Experts of a small language model: a shared expert of 128 neurons.
Below are experts of layer 4 (counted from 0) of a mixture-of-experts language model. Rows are named up (a neuron's input weights, with its number), down (a neuron's output weights, with its number) and show model dimensions 0-159. Each number is 50 + 12 x the weight over its row's rms, rounded and kept within 0 to 99.
Before each expert's rows: a language model's description of what the expert responds to; "comes after" lists some tokens at least twice as common just before its tokens as in all text. This comes from a sample of Wikipedia text that the model never trained on. Tokens count by the router's weight.

# expert 41
Commas, conjunctions and linking words joining clauses in running prose, such as but, while, because, and, as, was.
comes after: "s", ",", "ed", " it", " such", " well"
up1:23 64 60 56 52 48 64 52 42 56 58 52 55 57 46 55 47 49 54 66 39 36 50 28 28 59 50 56 49 46 44 57 69 41 37 30 40 49 61 39 56 61 24 37 53 66 52 71 48 33 51 50 65 38 63 38 40 38 36 43 46 48 59 55 56 60 60 50 73 58 27 68 66 46 45 27 45 51 56 51 38 41 35 29 48 69 49 29 62 32 67 50 48 31 36 63 52 51 50 52 37 34 50 53 56 40 48 50 56 65 47 58 75 57 41 46 50 30 52 54 39 33 48 35 59 57 35 39 32 43 20 47 70 47 66 45 56 28 34 32 52 51 66 27 47 55 36 29 59 46 53 50 52 56 51 72 42 51 27 65
down1:36 51 73 43 44 47 40 33 50 43 57 64 42 37 49 57 57 34 59 46 55 48 55 64 48 50 61 73 40 38 33 85 36 46 48 58 35 57 46 59 58 51 46 58 56 62 28 37 64 48 45 46 57 54 44 42 61 54 61 51 47 61 36 50 40 45 54 56 46 52 54 36 81 47 36 50 56 67 59 35 36 57 36 80 44 93 74 59 66 49 52 49 62 59 60 44 55 48 34 67 55 67 24 43 71 67 75 49 27 57 42 67 61 58 40 37 59 65 57 47 56 67 43 55 66 49 53 43 55 58 58 57 53 57 38 54 44 38 37 77 47 54 61 62 37 54 45 55 44 37 50 51 38 34 38 43 71 51 34 51
up2:57 55 69 50 51 42 56 48 44 57 42 47 49 49 52 59 50 44 49 73 57 31 85 53 56 54 59 52 33 45 47 51 42 22 56 60 58 44 59 34 69 27 47 54 34 30 47 50 46 37 78 37 51 57 56 50 50 63 48 31 42 57 53 49 36 66 39 50 62 46 38 70 50 57 50 39 69 58 54 54 32 47 50 34 63 39 74 59 60 53 47 55 40 43 67 29 59 72 50 49 41 41 52 33 38 59 46 59 46 49 53 60 62 24 45 39 59 43 25 56 77 34 74 61 60 35 36 40 44 62 57 58 63 54 53 62 39 56 43 50 46 65 42 39 63 61 30 23 56 60 45 38 33 51 37 59 73 45 27 43
down2:22 38 72 62 46 49 64 50 62 40 60 44 50 31 68 63 46 71 37 52 45 45 48 39 44 36 43 43 56 35 55 97 59 65 34 38 57 68 39 70 42 35 48 48 21 46 42 61 33 56 29 51 50 49 53 50 72 41 62 53 47 49 38 62 42 53 68 56 48 57 59 57 54 40 52 39 54 65 47 32 64 57 23 46 49 77 63 68 59 36 70 39 56 46 34 43 39 60 48 41 59 30 56 44 63 48 50 52 43 38 46 50 72 47 56 47 61 50 64 35 39 73 39 37 37 39 59 61 60 37 43 44 42 40 55 50 55 43 40 64 59 43 50 51 28 45 42 64 37 33 53 49 58 47 64 51 38 55 65 38

# expert 43
Full stops, line breaks and closing punctuation at sentence ends, plus connectives like however, while, because, although.
comes after: ".", "\n", "s", ".\"", " U", ")."
up0:24 67 36 32 30 52 51 49 53 84 62 47 47 39 52 62 53 48 51 61 41 49 61 45 50 44 56 62 48 52 34 48 42 70 46 37 53 57 42 47 46 60 16 38 72 42 60 50 48 56 40 44 44 61 56 68 78 56 38 38 78 51 67 40 54 56 39 71 42 22 53 66 58 43 47 49 54 46 43 44 52 66 37 34 37 51 55 50 39 54 68 44 60 64 55 61 55 25 66 59 25 44 54 55 50 54 57 49 39 51 30 44 61 56 41 37 55 53 72 53 46 41 39 51 52 70 72 44 74 51 52 48 42 50 75 33 59 67 65 56 58 32 33 39 42 35 33 56 43 36 51 56 44 56 51 45 27 57 58 55
down0:56 54 59 40 69 48 47 49 65 46 44 45 65 48 52 45 30 67 57 36 48 65 30 58 50 47 61 52 25 62 60 36 60 57 34 49 53 54 48 64 48 44 32 51 65 40 42 38 36 72 50 59 46 47 48 36 35 37 54 58 54 35 62 62 48 61 29 57 48 42 55 36 40 31 69 42 57 59 64 63 50 48 33 70 61 41 42 49 41 55 59 38 85 36 37 40 65 35 49 51 37 42 56 48 66 63 74 60 48 52 70 23 63 66 51 26 53 69 59 67 52 70 51 36 56 47 42 46 50 50 51 45 42 46 35 73 54 32 47 41 62 60 54 71 50 38 49 67 35 55 32 60 58 60 73 58 48 60 34 77
up1:42 48 41 46 49 48 53 58 39 55 85 50 51 55 36 58 40 46 53 27 41 73 65 41 50 25 44 37 22 62 24 47 54 59 43 32 50 51 36 43 54 54 29 44 64 48 57 82 52 43 54 51 29 49 30 73 45 56 56 42 65 47 47 52 50 58 50 55 40 55 43 73 65 49 36 45 76 54 54 45 47 59 51 40 34 39 44 61 54 61 24 63 45 47 67 47 54 56 69 57 35 59 48 54 46 52 46 43 50 65 51 43 46 54 64 46 46 38 60 56 67 36 34 54 29 47 60 77 48 65 55 62 60 58 51 66 29 40 61 71 59 53 32 37 71 53 57 64 47 45 61 64 27 44 49 75 32 59 53 45
down1:55 32 34 65 60 46 48 74 68 57 44 69 53 35 34 44 62 58 32 49 28 55 61 42 64 35 41 70 42 42 35 85 67 36 60 32 36 49 55 50 67 50 53 47 45 52 62 43 59 37 55 75 48 46 59 55 55 62 42 58 51 55 43 47 64 45 56 42 59 63 47 53 77 34 62 65 45 54 40 50 41 48 41 30 42 30 13 29 42 50 53 59 52 45 55 49 42 56 50 32 50 52 58 48 44 40 58 53 39 42 44 69 54 66 65 55 60 48 63 43 33 36 25 58 34 66 36 26 31 69 41 39 41 53 46 43 41 43 66 58 24 52 69 51 38 31 64 59 50 61 49 46 49 59 46 62 45 54 51 55

# expert 56
First digit of numbers, years and statistics, mostly 1 or 2 in tables, plus signs like −, +, $, €.
comes after: " ", "1", " (", "–", "2", " +"
up1:34 51 57 52 39 47 41 41 70 48 65 61 34 44 40 55 49 38 39 56 51 60 30 57 56 50 63 81 37 30 72 43 44 66 63 52 60 40 78 48 71 45 52 61 69 40 49 56 44 52 76 67 32 60 52 58 49 46 57 57 54 63 64 41 48 35 58 38 53 50 54 55 50 68 48 72 18 46 61 49 67 48 52 51 73 49 42 36 42 42 42 55 73 64 79 41 80 37 39 60 52 33 63 50 57 58 35 56 50 48 39 55 49 50 55 66 56 52 68 54 49 50 37 52 52 46 47 25 37 63 39 47 59 46 50 42 56 32 45 55 62 49 54 35 47 43 62 61 65 29 54 40 17 42 39 64 53 51 71 51
down1:37 38 50 64 52 56 63 46 41 55 47 71 43 54 28 39 51 54 32 49 25 65 39 50 58 51 34 58 59 50 57 36 29 37 40 56 58 31 59 41 46 57 54 53 60 47 62 53 50 46 60 75 40 55 44 57 51 42 62 35 47 57 48 41 39 34 41 27 28 40 31 48 68 48 49 46 34 52 71 20 58 58 56 30 51 22 49 47 70 44 75 40 44 52 52 42 67 31 38 58 43 19 41 25 42 51 46 39 54 62 42 53 47 62 50 54 67 42 56 72 56 30 42 56 56 55 45 70 64 64 32 57 43 45 73 61 58 37 51 47 55 69 54 44 44 67 53 66 56 62 55 57 50 62 51 51 55 63 40 21
up2:56 56 68 53 58 50 52 47 60 46 67 50 51 65 27 36 41 53 51 46 58 58 65 23 55 67 63 74 52 54 42 52 65 33 45 57 36 73 49 40 65 54 63 72 60 44 60 49 53 55 60 72 48 41 71 46 35 45 49 52 54 47 53 47 57 40 45 29 68 60 34 53 43 31 60 41 36 47 38 38 35 23 54 71 54 48 55 59 65 48 52 39 59 28 38 51 50 50 77 50 43 45 47 63 42 52 52 36 54 57 22 44 23 57 50 44 20 55 69 51 66 60 75 27 52 49 45 39 41 64 41 47 53 52 53 49 59 62 48 59 69 73 55 59 65 31 39 49 41 40 56 58 56 37 48 62 46 51 81 48
down2:49 53 55 18 61 64 53 66 28 52 29 59 48 41 61 51 50 62 41 46 41 42 44 71 47 58 70 41 41 57 33 40 46 49 42 66 58 36 26 45 59 53 54 26 46 46 46 48 43 41 42 49 45 53 57 52 79 51 45 56 67 50 49 70 45 52 61 47 31 40 86 33 54 61 37 45 51 57 50 37 46 56 50 32 66 48 41 49 45 29 54 62 56 67 59 50 53 27 57 53 45 54 51 72 51 57 48 80 72 49 61 54 59 29 47 58 79 48 41 32 38 39 57 55 50 50 60 36 34 51 48 34 43 71 43 54 39 53 58 39 36 40 66 42 52 51 59 48 68 62 48 24 70 43 63 67 57 60 45 28

# expert 14
Line breaks, mostly blank lines before or after headings and table rows, plus heading words such as History, Notes, ===.
comes after: "\n", "==", " |", ".", " ==", "==="
up8:55 49 35 44 64 60 47 58 45 59 47 39 49 53 66 43 60 56 41 49 45 72 33 39 56 50 37 56 51 66 44 43 50 37 42 64 54 34 54 53 22 53 72 46 60 21 59 59 26 58 41 47 69 55 45 38 26 31 45 63 61 57 43 28 39 54 61 40 50 61 43 44 64 40 65 42 54 38 46 59 39 71 47 31 72 53 41 36 46 43 48 56 63 35 55 50 67 64 51 54 56 48 63 63 77 47 52 54 36 56 36 45 49 46 46 51 24 53 63 39 78 49 48 49 81 51 55 39 56 51 44 45 84 50 48 73 37 56 39 57 60 53 30 40 66 64 57 60 59 60 53 57 55 63 61 43 23 45 45 72
down8:64 55 62 51 49 46 67 33 50 43 79 54 32 50 37 48 44 53 51 39 44 81 77 47 55 52 38 33 65 31 54 75 41 51 57 50 49 39 31 39 58 37 52 55 44 42 88 43 56 44 37 42 41 37 44 55 52 61 52 46 53 49 49 46 49 30 30 49 68 57 46 45 49 54 75 54 52 59 54 39 35 41 73 69 50 43 49 70 56 55 40 53 32 58 53 31 46 61 43 72 67 49 43 37 41 80 73 49 29 37 54 82 43 51 53 55 56 48 53 50 53 46 62 69 49 61 59 47 41 49 32 50 44 61 59 54 70 57 33 62 34 41 51 47 48 48 33 58 53 63 65 34 33 38 35 46 64 46 46 61
up9:38 46 45 45 37 56 40 53 54 57 72 33 35 48 46 71 48 37 62 53 42 57 50 57 55 51 57 51 46 78 53 50 70 49 66 33 57 36 58 49 33 40 58 61 52 52 71 67 61 44 75 58 58 62 57 45 49 42 35 75 42 56 41 52 58 54 79 50 38 57 29 31 41 59 47 48 35 57 65 43 45 64 59 52 82 64 68 47 60 35 41 42 65 44 44 41 57 65 64 35 41 57 57 28 62 30 23 50 46 86 44 58 32 60 47 51 45 60 48 32 39 40 41 35 65 36 49 60 50 44 37 39 51 71 43 46 71 57 49 58 72 43 51 22 57 54 39 42 53 65 52 62 57 45 46 62 54 45 59 46
down9:43 56 54 30 46 39 62 63 60 56 41 54 50 33 50 39 80 68 48 35 71 58 54 49 49 25 40 51 47 58 66 49 61 38 57 33 62 57 47 45 34 44 46 42 34 47 58 66 56 38 77 54 52 53 35 60 37 36 61 65 70 76 56 51 63 52 26 40 40 56 28 57 46 49 58 36 41 81 49 52 54 43 61 46 59 55 67 43 63 54 77 45 77 64 47 49 30 41 51 63 67 57 43 40 63 40 42 65 47 50 33 63 36 43 35 47 66 54 35 60 54 57 54 44 47 43 50 42 66 26 42 57 49 51 58 49 45 46 50 67 76 29 60 30 52 55 47 53 33 45 50 44 67 48 72 34 54 51 58 35

# expert 19
Single digits inside years, coordinates, percentages and vote counts, such as 2019, 54.69°N, 23.11%, 46,592.
comes after: "9", "1", "0", "8", "3", "7"
up1:29 48 45 46 54 69 45 48 31 39 45 32 56 48 60 69 28 44 52 65 58 48 24 71 39 84 41 68 58 49 55 53 40 52 58 62 67 20 54 48 80 43 54 27 39 35 44 47 65 64 67 67 49 65 47 44 51 44 45 52 46 53 59 43 63 54 52 52 62 45 44 60 40 55 29 55 57 38 43 60 40 37 93 56 51 65 61 64 68 61 56 62 42 41 57 28 49 59 38 60 59 27 38 26 54 40 58 36 71 48 37 32 42 52 60 51 51 56 44 48 65 24 53 63 39 49 48 43 49 37 52 55 49 54 49 42 59 46 41 37 64 57 51 44 46 37 39 54 65 66 45 33 57 50 49 62 51 54 52 45
down1:78 34 70 47 58 60 48 44 70 52 59 71 19 47 51 42 36 37 56 50 34 67 38 53 43 54 36 33 58 43 48 72 62 76 35 62 81 40 45 46 50 68 43 45 41 63 50 54 52 31 42 45 43 61 58 39 50 68 40 51 48 51 53 39 47 64 41 70 53 40 54 53 43 40 60 59 38 39 22 31 66 19 57 59 50 38 43 39 56 31 80 71 36 41 42 53 54 41 52 59 51 66 69 41 51 57 48 47 49 41 41 36 64 47 44 47 39 54 38 36 46 44 61 49 24 49 50 43 46 46 43 69 40 52 56 54 38 51 48 43 43 37 70 57 31 62 54 47 53 58 32 42 45 54 61 31 47 33 31 41
up2:53 52 81 68 48 62 43 69 48 59 59 54 51 54 48 50 44 39 59 37 51 57 48 77 51 27 19 61 73 65 43 32 71 48 51 50 42 39 50 34 59 55 44 44 50 59 57 42 50 37 40 40 55 49 60 31 54 49 57 59 20 33 40 45 54 29 48 60 61 54 54 54 56 50 60 71 51 58 63 59 48 42 46 40 47 68 44 36 25 48 38 59 65 66 61 33 29 53 55 39 63 33 56 78 39 53 37 49 54 64 54 31 60 34 58 55 40 35 78 54 62 42 44 39 48 43 45 54 41 44 69 45 53 49 29 52 32 57 59 51 49 32 47 56 58 52 58 43 41 58 39 41 32 44 50 29 71 79 35 52
down2:39 34 59 70 61 49 49 40 61 47 64 45 59 37 37 17 33 44 65 78 59 38 62 52 49 59 13 42 74 33 72 52 50 53 47 39 46 41 32 60 41 49 52 50 70 57 41 63 51 65 45 62 60 33 43 39 53 38 45 57 40 57 67 43 40 44 35 45 44 51 46 46 50 50 48 62 46 21 61 66 30 16 51 57 33 52 62 47 60 58 39 42 54 44 46 37 45 52 58 39 46 49 71 41 47 32 49 60 35 49 41 40 52 48 51 39 54 52 73 55 56 60 28 52 35 75 29 39 42 40 50 64 57 65 56 30 40 30 49 43 49 57 33 43 56 62 43 62 55 59 54 57 33 62 58 44 39 30 43 47

# expert 24
Head nouns of organization and office names after the, of, National, such as University, Academy, Department, Court, Army.
comes after: " the", " of", " a", " National", " United", " State"
up0:44 51 57 56 48 48 21 61 19 52 58 39 61 50 47 59 70 38 26 45 53 34 46 57 30 34 19 56 39 53 42 57 37 56 43 42 34 51 54 45 79 60 53 49 50 68 40 29 49 57 61 57 42 35 50 60 53 65 35 70 52 44 68 63 38 38 63 52 55 73 51 72 54 62 56 57 26 49 40 31 63 43 45 73 54 74 80 44 33 54 35 70 45 47 57 58 65 44 55 46 44 58 60 50 61 51 55 40 88 37 66 51 52 61 50 56 54 48 50 59 49 54 52 68 46 44 42 58 46 59 28 60 51 54 63 41 30 33 57 47 64 51 69 49 62 43 56 59 45 51 37 44 51 55 45 43 56 48 60 67
down0:48 54 32 45 44 39 50 58 42 48 44 32 53 56 68 51 80 68 61 50 53 44 57 40 42 36 46 47 44 57 34 39 33 29 50 31 66 60 56 38 58 58 40 21 27 68 28 59 42 48 56 39 38 51 39 49 27 64 41 45 54 44 56 54 59 55 49 51 43 68 47 35 47 46 38 32 60 69 63 58 60 42 33 61 65 52 53 31 59 72 40 52 52 86 52 23 55 52 60 35 34 56 56 56 35 47 58 70 60 47 38 37 51 50 45 76 52 37 51 61 42 48 63 61 86 48 37 43 56 46 52 68 42 43 48 42 51 43 45 54 50 42 53 64 44 44 60 49 66 31 56 68 38 44 47 34 25 48 68 43
up1:45 57 49 47 53 55 41 33 52 49 38 70 49 68 55 33 52 35 44 61 43 62 91 39 58 62 65 28 49 50 54 46 58 70 67 54 46 59 52 46 65 57 50 51 62 41 50 23 68 61 57 45 52 51 71 74 47 55 48 23 61 46 41 57 50 50 46 58 55 33 41 60 59 45 31 71 36 53 39 43 60 50 42 51 63 62 44 55 51 55 60 48 57 56 51 48 53 32 46 44 48 34 47 58 32 32 61 53 34 36 54 41 38 61 43 59 49 31 42 38 64 46 43 49 57 70 50 29 42 62 64 30 42 51 46 40 66 55 19 46 28 42 65 50 68 49 40 53 68 22 52 37 62 53 75 70 77 46 53 50
down1:50 53 52 43 38 59 51 56 38 34 59 74 67 54 47 59 55 42 37 57 56 40 42 45 43 57 39 33 46 54 55 11 60 49 40 62 37 56 52 59 62 53 52 49 71 42 66 48 82 55 50 65 39 55 41 55 52 55 48 50 22 51 59 40 30 64 42 39 59 47 41 42 48 62 35 49 55 87 69 59 51 49 46 65 56 51 40 54 24 62 33 41 36 60 52 54 41 58 76 56 44 70 63 38 38 53 28 41 61 61 42 31 62 44 61 55 47 51 71 44 51 72 44 37 60 68 58 48 60 49 44 65 52 51 32 53 55 46 27 56 28 40 55 39 47 45 46 48 39 29 83 61 55 44 50 47 47 68 60 62

# expert 0
Digits of day numbers and years after month names or "On", as in On 5 August, 11 January – 4 May.
comes after: " ", "2", "1", " on", "On", " On"
up0:42 59 46 51 59 65 45 65 66 28 59 48 32 61 63 45 44 51 51 34 64 52 46 44 33 62 27 33 59 34 32 52 54 61 59 49 35 48 77 44 31 50 59 54 42 38 53 66 45 15 79 42 46 39 39 61 33 53 43 52 39 51 58 46 72 56 31 45 51 41 44 59 46 38 52 38 55 57 35 33 51 37 65 48 57 52 50 38 41 61 59 59 47 49 52 53 42 56 66 58 55 47 54 32 44 39 70 31 46 50 45 84 66 43 67 60 47 57 54 39 54 59 61 28 58 47 55 61 47 73 43 53 46 49 62 32 61 49 36 38 45 30 77 55 55 56 34 70 56 54 27 70 46 34 56 58 42 39 51 70
down0:62 45 51 45 47 60 37 62 42 55 55 39 57 44 50 47 34 58 48 71 33 51 55 47 56 50 49 53 55 53 49 50 51 53 55 32 63 32 43 37 33 43 24 37 62 49 33 44 69 40 40 59 28 52 75 46 59 35 54 47 49 66 30 45 78 52 53 45 30 54 61 34 50 58 40 58 33 55 62 58 40 77 63 25 46 67 27 43 47 40 60 41 54 72 75 57 41 60 59 33 47 48 29 53 44 38 50 73 30 58 65 67 45 34 83 42 64 62 46 52 41 47 54 62 50 50 64 63 58 43 50 59 24 52 51 58 50 43 86 47 35 35 39 43 59 50 44 46 44 51 57 53 48 47 43 48 50 33 29 48
up1:48 58 29 45 38 56 44 51 62 51 53 64 43 31 35 41 63 41 44 70 55 56 42 29 58 80 51 57 48 51 36 44 27 45 56 42 54 48 41 49 56 48 45 59 48 42 52 52 17 48 59 45 53 75 61 60 54 70 59 64 32 49 46 31 60 43 70 64 60 22 30 63 54 41 43 51 55 39 78 39 55 57 53 35 43 48 44 45 53 63 46 45 25 61 27 39 52 32 52 47 58 24 63 39 60 38 61 24 51 49 50 60 56 63 48 49 42 35 34 56 65 50 55 73 31 60 60 65 45 45 38 62 47 48 66 48 78 50 64 40 49 51 53 60 35 28 45 50 33 59 34 41 32 49 53 49 36 45 63 46
down1:48 54 40 39 57 45 49 34 49 35 59 44 42 48 62 42 15 58 49 35 33 33 51 53 69 33 53 65 43 60 57 49 34 21 51 55 43 70 59 43 44 39 49 60 62 80 63 51 65 62 58 42 38 31 51 76 54 53 31 47 62 58 25 39 33 63 70 53 53 47 54 49 36 48 56 57 72 29 43 48 59 40 50 39 46 41 34 54 61 76 56 58 20 46 65 45 55 48 51 43 55 54 49 34 29 54 39 56 34 45 63 63 38 50 36 28 58 43 44 68 54 23 41 54 56 48 43 70 32 58 59 58 38 72 54 62 38 47 44 31 53 61 57 47 60 43 43 54 54 56 55 53 59 54 53 25 48 65 57 59

# expert 39
Line breaks after sentences, after table separator rows and before list items, plus == section heading markers and table divider strings.
comes after: " |", ".", ")", "\n", "==", "---|---|---|---|"
up7:40 56 61 57 43 73 43 50 56 52 63 43 60 52 58 75 51 58 52 39 71 57 63 38 73 56 46 46 32 29 63 39 53 32 51 22 52 24 55 45 31 55 42 57 41 59 61 46 52 63 71 29 58 44 56 36 37 47 58 68 51 58 38 57 68 44 46 61 62 67 54 48 44 41 46 39 36 53 39 58 43 66 48 59 54 37 74 77 47 71 51 67 63 52 40 49 58 51 50 42 61 32 22 52 45 56 47 26 62 48 48 50 48 37 35 46 40 43 50 62 55 34 50 48 24 54 56 46 60 38 51 50 53 42 70 37 59 74 56 63 70 60 56 53 63 44 45 46 66 81 46 23 58 52 42 65 64 37 55 57
down7:59 55 66 25 57 63 49 30 35 68 62 59 38 56 57 83 66 53 55 51 64 23 66 37 63 62 60 62 56 44 36 90 32 54 41 52 51 62 42 46 76 44 49 51 42 64 35 61 51 46 31 51 51 45 48 59 67 57 58 47 50 40 50 62 41 67 59 50 41 38 71 42 76 62 46 58 56 72 57 50 44 52 53 54 45 21 51 37 45 45 69 53 40 53 69 46 61 60 65 45 58 54 55 64 48 48 61 46 47 42 41 53 39 48 58 48 45 40 41 42 63 24 39 47 66 55 42 47 36 48 52 69 63 65 25 57 29 47 51 46 43 46 56 76 39 56 60 54 61 49 33 33 45 43 49 53 43 64 37 66
up8:48 50 32 58 32 47 50 71 59 55 49 48 43 37 61 51 61 44 39 15 64 57 42 44 50 45 51 75 49 64 54 66 41 42 39 80 54 51 53 46 43 42 70 60 37 53 46 57 50 22 59 55 56 44 48 47 33 27 41 47 70 63 54 31 30 53 61 50 53 91 49 61 38 42 54 50 43 65 50 57 52 30 53 43 37 52 55 65 54 61 51 62 46 38 54 43 63 45 55 51 53 75 53 53 41 29 23 30 56 58 38 39 58 67 59 58 50 51 44 45 50 46 40 69 51 43 36 65 50 57 65 59 60 69 42 51 65 26 41 54 55 42 36 51 57 48 47 57 49 46 44 48 47 53 49 60 19 67 87 52
down8:60 58 42 53 35 39 49 72 52 40 52 51 59 57 74 51 50 38 39 42 55 55 46 53 55 28 50 62 59 61 70 22 25 45 23 57 43 59 47 34 50 53 32 59 49 53 49 62 51 40 37 55 33 42 44 50 56 32 30 37 33 65 52 31 44 48 34 51 56 57 31 66 45 54 57 31 45 34 55 60 54 56 37 38 50 49 48 65 29 77 37 51 60 41 46 50 61 29 38 64 36 67 62 62 43 43 37 47 40 66 66 33 37 41 56 47 47 40 42 31 47 40 56 59 50 27 51 45 64 67 41 42 39 41 36 40 61 37 28 46 77 54 31 37 34 32 54 53 40 42 50 32 47 30 47 58 56 59 68 66